Weights of a small mixture-of-experts language model, trained from scratch on English Wikipedia.
Size: 11 layers, width 256, vocabulary 8192.
Experts: 16 experts in each of 11 layers, a softmax router.
Training: a variant of SOAP for the experts, 316M tokens.
Below are experts of layer 6 (counted from 0) of a mixture-of-experts language model. Rows are named router (the router's row for the expert), down (a neuron's output weights, with its number) and show model dimensions 0-255. Each number is 200 + 20 x the weight over its row's rms, rounded and kept within 0 to 999.
After each expert's rows: a language model's description of what the expert responds to. This comes from a sample of Wikipedia text that the model never trained on.

# expert 13
router,216,216,192,204,217,161,201,203,214,215,225,207,188,186,222,232,233,206,201,232,171,233,173,206,236,204,218,191,218,194,197,181,205,161,208,212,203,248,175,207,192,196,216,190,180,198,217,214,212,226,180,200,191,172,197,163,204,209,195,188,178,198,202,160,183,182,208,192,200,193,217,218,202,224,196,177,173,182,190,222,229,239,236,169,204,239,191,221,188,237,201,219,208,191,208,193,228,198,203,237,197,189,160,207,194,199,217,197,180,169,198,201,207,231,216,211,206,219,206,201,250,198,196,209,157,204,214,172,150,204,216,186,172,187,235,188,220,170,206,210,170,187,192,189,188,231,213,194,177,236,196,151,204,227,242,183,203,238,181,191,195,184,199,224,175,232,205,198,196,193,186,170,239,183,191,171,214,209,195,187,172,184,185,179,215,213,185,207,192,221,202,193,175,207,176,205,178,172,206,187,197,205,197,221,221,196,207,160,234,213,214,195,234,187,206,197,204,220,211,231,215,174,211,193,223,219,204,171,213,205,249,197,223,174,202,184,221,173,173,199,234,206,211,171,204,206,188,201,202,216,224,177,198,237,199,212
down0,216,186,214,218,208,203,197,203,190,184,174,187,216,222,172,198,176,203,179,194,202,195,180,183,188,205,208,226,190,220,173,230,194,197,205,157,186,201,188,178,193,173,221,209,184,210,208,153,208,212,218,179,191,166,193,191,222,227,192,191,243,231,201,196,194,164,214,190,202,205,209,213,190,209,173,233,193,234,206,204,176,177,176,179,202,185,202,222,183,191,198,184,209,146,222,237,204,191,216,195,152,218,213,229,220,196,172,189,182,213,221,207,194,171,213,200,219,192,217,204,192,237,134,179,232,157,207,202,210,179,220,180,205,202,166,241,245,217,194,206,215,172,209,195,167,205,208,216,218,189,188,204,192,164,181,195,190,189,215,188,219,218,215,188,184,198,205,214,210,200,191,193,210,190,199,199,226,204,187,199,207,183,185,189,186,203,217,170,219,173,193,193,197,216,215,199,199,208,203,185,222,194,235,242,201,238,221,231,202,162,210,209,165,172,230,173,193,248,185,201,212,191,182,158,176,182,186,173,181,179,205,236,234,220,181,180,190,203,191,175,210,208,168,171,224,222,193,161,220,190,180,194,190,203,190,167
Description: Field labels and technical terms in infoboxes, data tables and math or chemistry text, e.g. ATC code, SMILES, Coordinates, Opened.

# expert 12
router,220,192,181,186,172,218,198,195,189,231,216,212,258,196,201,197,221,217,189,192,206,239,196,168,177,222,213,199,174,203,227,226,232,238,212,235,191,229,188,212,194,218,213,184,224,189,198,207,216,207,181,207,169,228,197,152,198,210,183,202,225,228,197,206,211,196,222,180,179,174,197,238,212,183,227,189,204,176,240,188,186,194,177,217,187,171,187,217,201,199,222,207,217,216,184,193,222,217,206,173,192,201,220,235,190,202,174,221,201,229,233,217,219,178,201,194,181,206,200,203,236,158,239,211,184,208,186,184,200,206,172,180,203,172,202,218,164,197,232,215,190,208,177,207,184,180,221,198,193,204,192,193,189,214,165,204,194,193,236,197,210,203,217,183,193,199,214,202,205,184,241,199,183,168,206,224,199,209,198,214,175,167,204,187,204,207,205,207,181,190,219,174,238,188,177,171,182,228,181,195,205,199,190,234,195,167,230,194,175,210,177,227,221,182,215,213,225,167,185,167,179,243,174,187,233,194,214,215,192,195,210,207,207,210,169,220,231,200,198,205,182,194,222,151,241,186,221,172,161,191,181,207,228,165,221,182
down0,169,204,227,206,192,199,173,221,200,221,203,189,219,229,223,137,194,205,159,198,191,180,197,205,222,220,209,202,215,233,171,207,188,160,201,211,207,203,204,206,207,231,233,222,208,191,215,220,208,193,192,200,169,226,194,258,211,211,165,249,187,198,180,186,167,206,212,229,184,183,200,175,200,237,193,243,195,238,188,193,186,176,238,180,192,293,177,206,202,228,175,207,201,215,223,200,223,212,186,218,193,210,191,170,203,177,213,220,205,211,178,203,206,182,231,176,185,203,203,200,191,220,188,188,212,202,195,218,229,210,203,207,173,183,166,201,169,204,180,171,181,217,228,213,192,189,227,220,196,198,195,206,201,184,204,210,161,189,202,229,195,186,195,169,202,235,188,218,197,204,141,174,190,242,182,221,196,189,206,217,227,193,196,186,201,210,219,201,207,203,210,198,217,211,191,195,218,193,227,212,210,186,193,176,198,189,209,187,199,205,199,190,242,180,203,194,188,201,198,203,187,196,172,184,197,189,163,187,188,202,179,188,213,209,186,201,208,219,202,225,231,201,164,174,216,224,181,206,198,215,225,234,229,241,220,199
Description: Pipes and dashes opening a new table row or list item after a line break, and month names in dates.

# expert 11
router,193,164,196,212,200,228,204,226,204,180,176,188,215,215,182,229,201,228,198,181,180,187,181,242,168,220,221,209,215,208,223,239,228,224,199,162,211,179,202,184,186,203,185,180,197,200,223,211,195,188,197,204,226,199,173,187,213,206,183,208,199,192,207,207,185,184,225,231,223,195,229,172,181,218,231,161,179,209,202,192,158,198,204,215,183,219,240,212,198,199,212,247,190,152,204,252,177,192,204,228,227,217,220,193,201,193,162,217,227,202,171,192,183,201,219,192,171,224,203,209,184,164,194,189,192,204,216,204,201,187,197,246,176,163,186,202,185,201,203,198,197,185,200,222,191,212,165,210,178,199,221,204,205,181,176,184,221,200,207,202,184,229,199,194,214,199,211,195,226,211,178,181,207,183,206,207,208,144,212,200,206,232,180,228,186,195,185,218,223,196,189,252,166,199,225,194,209,201,239,208,196,202,218,185,195,193,172,194,197,183,208,208,167,184,200,188,170,216,209,186,189,164,217,169,168,238,219,198,194,199,202,204,225,203,182,213,166,191,148,187,216,169,201,221,198,176,167,208,235,210,187,168,171,217,233,219
down0,190,211,186,192,218,210,204,183,206,201,202,223,187,199,210,219,212,192,157,168,185,222,228,199,150,177,211,196,218,194,201,180,203,162,166,187,215,180,200,202,224,169,186,211,173,202,214,227,200,205,134,175,213,245,188,191,203,244,193,239,179,225,176,195,193,193,165,215,178,210,212,199,204,180,187,190,202,205,217,209,192,167,210,210,198,235,167,188,179,189,201,218,219,203,215,193,230,204,190,183,184,192,242,203,215,214,187,230,218,220,205,181,196,219,189,212,242,237,200,211,244,175,211,155,179,195,209,209,185,207,170,193,221,189,203,179,235,198,175,220,192,206,193,226,224,206,165,174,229,197,208,174,235,200,184,175,222,159,190,187,184,217,196,194,203,204,194,189,207,206,189,224,195,194,169,226,232,212,194,200,209,182,204,175,223,188,188,212,204,217,209,204,198,192,187,226,216,206,192,208,207,155,163,228,208,166,201,204,202,180,186,203,231,223,175,208,235,204,179,186,192,175,184,191,199,169,156,172,210,194,188,206,203,206,166,241,217,209,201,213,226,210,146,212,227,186,238,209,212,203,181,184,182,196,201,199
Description: Connecting words such as and, of, for, with, by, after, but, usually after a verb, noun or comma.

# expert 8
router,192,224,175,210,186,194,181,209,199,218,199,188,197,171,201,192,189,240,221,179,216,208,172,206,233,205,223,254,172,187,188,220,198,239,210,230,182,220,227,219,220,197,178,214,187,195,157,194,225,181,207,225,212,196,215,209,191,217,207,200,190,191,181,196,171,191,193,195,220,176,177,229,181,192,198,237,189,201,214,214,237,204,198,212,215,162,200,178,190,212,242,227,156,214,187,165,186,222,180,230,198,185,198,200,202,223,216,184,162,201,221,191,194,215,188,186,176,218,155,211,235,197,219,188,166,217,201,219,188,216,179,205,224,232,206,221,214,197,203,193,188,220,196,196,233,180,200,193,179,176,227,199,191,210,213,224,180,227,208,185,217,224,226,225,240,186,220,179,161,202,203,193,199,186,190,175,183,202,188,197,164,214,205,189,194,213,123,217,215,185,210,197,171,170,194,200,200,203,207,211,204,200,201,211,212,206,187,209,234,179,202,216,209,168,222,191,219,170,223,201,187,195,191,164,185,212,208,174,199,213,235,217,197,204,176,211,215,177,217,236,175,221,221,169,170,181,258,189,194,198,208,216,204,184,159,221
down0,221,180,244,192,207,211,193,137,197,209,177,179,191,209,199,178,231,218,215,200,181,189,220,177,198,201,223,223,181,234,214,196,192,203,204,198,199,222,189,207,196,168,223,189,192,184,225,210,166,210,241,203,188,190,147,194,153,227,177,210,209,204,218,221,193,185,203,177,205,213,190,171,237,176,193,242,225,214,233,211,211,179,162,204,225,247,217,189,191,181,217,198,218,194,189,227,194,218,224,192,159,180,184,244,199,204,194,230,149,197,168,181,166,178,205,196,173,180,217,199,188,220,214,236,183,214,204,194,195,213,202,181,199,202,203,217,212,200,195,187,218,155,191,212,193,225,209,176,180,196,161,189,181,196,227,214,210,244,216,205,195,186,216,169,197,195,222,227,211,202,183,204,204,177,201,212,222,209,187,163,206,189,229,217,210,205,191,220,221,184,200,217,181,208,170,218,220,203,194,213,228,202,177,191,221,197,192,206,204,242,208,170,214,188,175,210,184,215,187,191,211,191,172,219,209,201,216,208,176,247,210,197,205,210,235,207,204,174,191,168,184,226,179,193,200,244,193,201,182,196,159,228,202,223,202,178
Description: Pipe separators between cells in statistics, election and roster tables, plus semicolons, colons, slashes and arrows in lists.

# expert 15
router,220,238,169,206,209,203,222,181,212,209,214,243,210,211,207,176,204,170,194,204,200,212,188,214,193,208,173,211,191,219,194,203,232,198,188,206,217,172,165,168,207,218,183,198,179,182,169,182,240,214,156,211,176,171,185,207,220,238,184,213,209,214,169,217,201,201,201,157,223,205,189,220,190,203,239,189,215,177,176,201,169,217,190,196,176,253,205,178,232,181,209,196,194,221,203,163,180,160,207,179,199,169,176,220,175,228,189,229,204,209,197,205,230,213,226,218,180,215,192,191,189,205,237,213,199,230,206,217,172,205,209,208,220,210,201,190,172,253,176,201,201,227,209,179,200,170,188,206,222,195,218,187,167,206,187,188,211,232,185,202,211,206,165,191,187,228,188,201,186,215,184,221,263,184,190,215,219,212,183,200,192,166,238,196,216,210,207,218,194,188,199,199,193,181,198,198,187,179,248,180,197,241,212,212,195,181,186,222,202,173,204,223,211,185,205,203,183,197,193,249,183,222,200,225,173,214,210,212,175,180,190,210,186,241,179,178,202,171,209,223,203,209,213,201,182,208,218,183,161,217,210,233,181,200,194,218
down0,220,189,175,209,223,227,177,194,191,164,159,183,188,215,198,170,190,155,184,201,179,187,188,224,177,224,200,180,182,198,183,197,205,203,208,194,154,198,200,212,191,224,218,182,204,208,234,215,197,188,187,213,219,174,199,204,205,185,213,203,186,234,178,212,197,218,176,198,238,189,212,200,211,191,176,197,189,168,240,219,234,179,201,193,167,171,216,214,227,187,230,192,183,198,198,218,190,218,199,228,221,215,214,193,187,194,219,188,178,204,204,213,220,205,196,186,197,212,215,202,144,226,172,239,172,218,216,202,203,234,194,175,179,202,196,193,192,174,230,195,171,192,188,184,166,219,155,224,178,182,187,204,204,194,169,218,179,199,189,216,212,178,206,211,199,185,178,184,193,189,187,207,180,212,155,195,236,233,218,166,228,224,191,185,197,181,213,188,190,166,194,262,173,199,193,208,200,189,198,210,175,200,186,196,197,216,222,205,197,230,193,228,241,226,229,229,231,213,242,208,235,196,175,175,228,231,202,214,190,191,221,200,215,192,203,197,190,202,176,194,183,187,211,178,189,167,187,234,215,234,195,215,183,251,212,208
Description: Plural nouns for counted people or units, pronouns and score signs in census and sports tables, e.g. children, they, players, days.

# expert 0
router,223,161,182,208,179,168,185,195,203,183,171,169,193,212,222,185,198,172,179,231,183,148,211,191,213,219,240,174,199,199,217,231,197,215,214,189,211,203,176,197,239,187,219,227,203,221,191,181,174,199,214,177,192,189,196,171,196,231,199,206,215,180,178,242,195,191,226,215,204,227,144,191,193,191,202,177,213,197,182,195,182,171,184,208,225,220,199,217,213,177,209,211,223,225,213,189,214,195,202,203,227,193,166,184,204,194,160,189,171,195,231,220,227,206,170,190,190,210,210,218,190,224,180,172,191,243,173,190,191,198,202,205,215,204,192,212,216,196,195,194,203,173,157,193,228,194,214,204,202,197,185,185,245,170,205,202,186,202,226,182,225,212,156,180,208,188,205,149,215,242,229,200,174,241,205,223,210,205,192,234,223,180,193,207,203,223,199,183,198,196,204,163,226,215,190,225,191,169,232,211,189,169,232,228,193,200,197,181,222,209,230,209,217,191,218,216,213,194,177,243,176,212,194,217,201,175,221,164,217,185,180,212,179,173,183,212,188,182,241,197,186,173,213,200,204,203,232,198,200,192,229,184,213,189,192,188
down5,194,192,195,204,210,188,222,203,210,217,190,204,203,154,220,192,218,184,200,183,193,221,191,184,187,207,180,130,210,185,198,188,198,228,206,180,214,190,180,186,201,183,183,219,200,198,200,219,183,219,226,200,184,208,177,194,220,218,168,188,223,200,191,197,161,178,190,226,207,188,195,186,240,214,184,223,200,176,201,204,191,198,177,233,171,195,216,215,194,203,193,211,210,229,209,235,212,226,230,222,236,167,194,197,215,217,215,212,170,153,176,185,239,203,199,200,199,193,200,188,194,193,219,169,200,214,226,228,221,196,185,175,219,221,205,167,202,179,221,200,187,218,194,215,156,177,175,192,244,228,224,201,181,189,224,211,175,174,230,214,215,194,183,220,186,200,220,213,207,178,201,194,231,182,205,184,196,170,185,184,207,211,215,182,189,181,177,229,229,228,176,219,228,211,222,215,180,196,237,212,235,210,210,214,189,187,181,194,213,176,166,186,182,168,171,206,215,224,206,162,202,193,198,232,202,215,217,209,172,202,213,235,151,200,197,229,207,207,181,164,229,233,171,187,176,215,214,206,229,199,144,189,182,194,203,239
Description: Words in names of national teams, leagues and competitions in sports articles, such as States, World Cup, National League, Australian.